From a checkpoint of a small mixture-of-experts model trained on Wikipedia: 40 experts in each of 15 layers.
Below are experts of layer 8 (counted from 0) of a mixture-of-experts language model. Rows are named router (the router's row for the expert) and show model dimensions 168-223. Each number is 500 + 50 x the weight over its row's rms, rounded and kept within 0 to 999. Numbers have three digits each.
After each expert's rows: "comes before" lists some tokens at least twice as common just after its tokens as in all text. This comes from a sample of Wikipedia text that the model never trained on. Tokens count by the router's weight.

# expert 13
router:407479478555524504457386451495475536630571507457463509556543522451572516510556505451510475509441470484477408430477452549520494468447532553458496458539464494478488487527
comes before: ",", ".", " of", " and", " in", " were"

# expert 11
router:536529608524493556458597436526523547552503433516522397522533469538448449507558621562480569495481440532526501518478483518486544448486505475531439509501537454554499497515
comes before: " |", ",", " (", "'", " –", " ="

# expert 33
router:496478526556577514527456499476535517425591455463541502439537533448498607457393491462553487383594524550533596442483489583466485582525431582509594527504498405480604513464
comes before: "|", "-", "S", " been", "l", "/"

# expert 38
router:401477497451506436583392511553518511499437414597531517461432506452508588484442554483447453508536405572507467480567570528400418484548459564505461495555458514508486447478
comes before: "-", "|", "The", "ed", "S", "In"

# expert 32
router:526488488460488462446420448484451452542543465509514507515429461542478485476481503525471523516524464463460430452541501510497505510536605615477559465481596490542474474576
comes before: " |", ",", "'", " (", ";", " was"

# expert 37
router:451495545511498435531408464601541310498392522570520492581453429532493530547456401447395504465543501501460437594548443474505463429529557419607506535365527511444547440448
comes before: "|", "-", ";", "n", " /", " km"

# expert 23
router:517444476427509455439476402608448542538569474441587593588516468526431499523416448535394371588376496480511471564471465539485510637504470517535606438558486454541528529485
comes before: "\n\n", " The", "\n", "=", " In", " He"

# expert 3
router:548564488434601537506478515486460529422541505486526526528410498458485389512471494456392514516473432497538598419522491495500516546558384475518426578532527477541532582478
comes before: " the", " a", " his", " 18", " her", " their"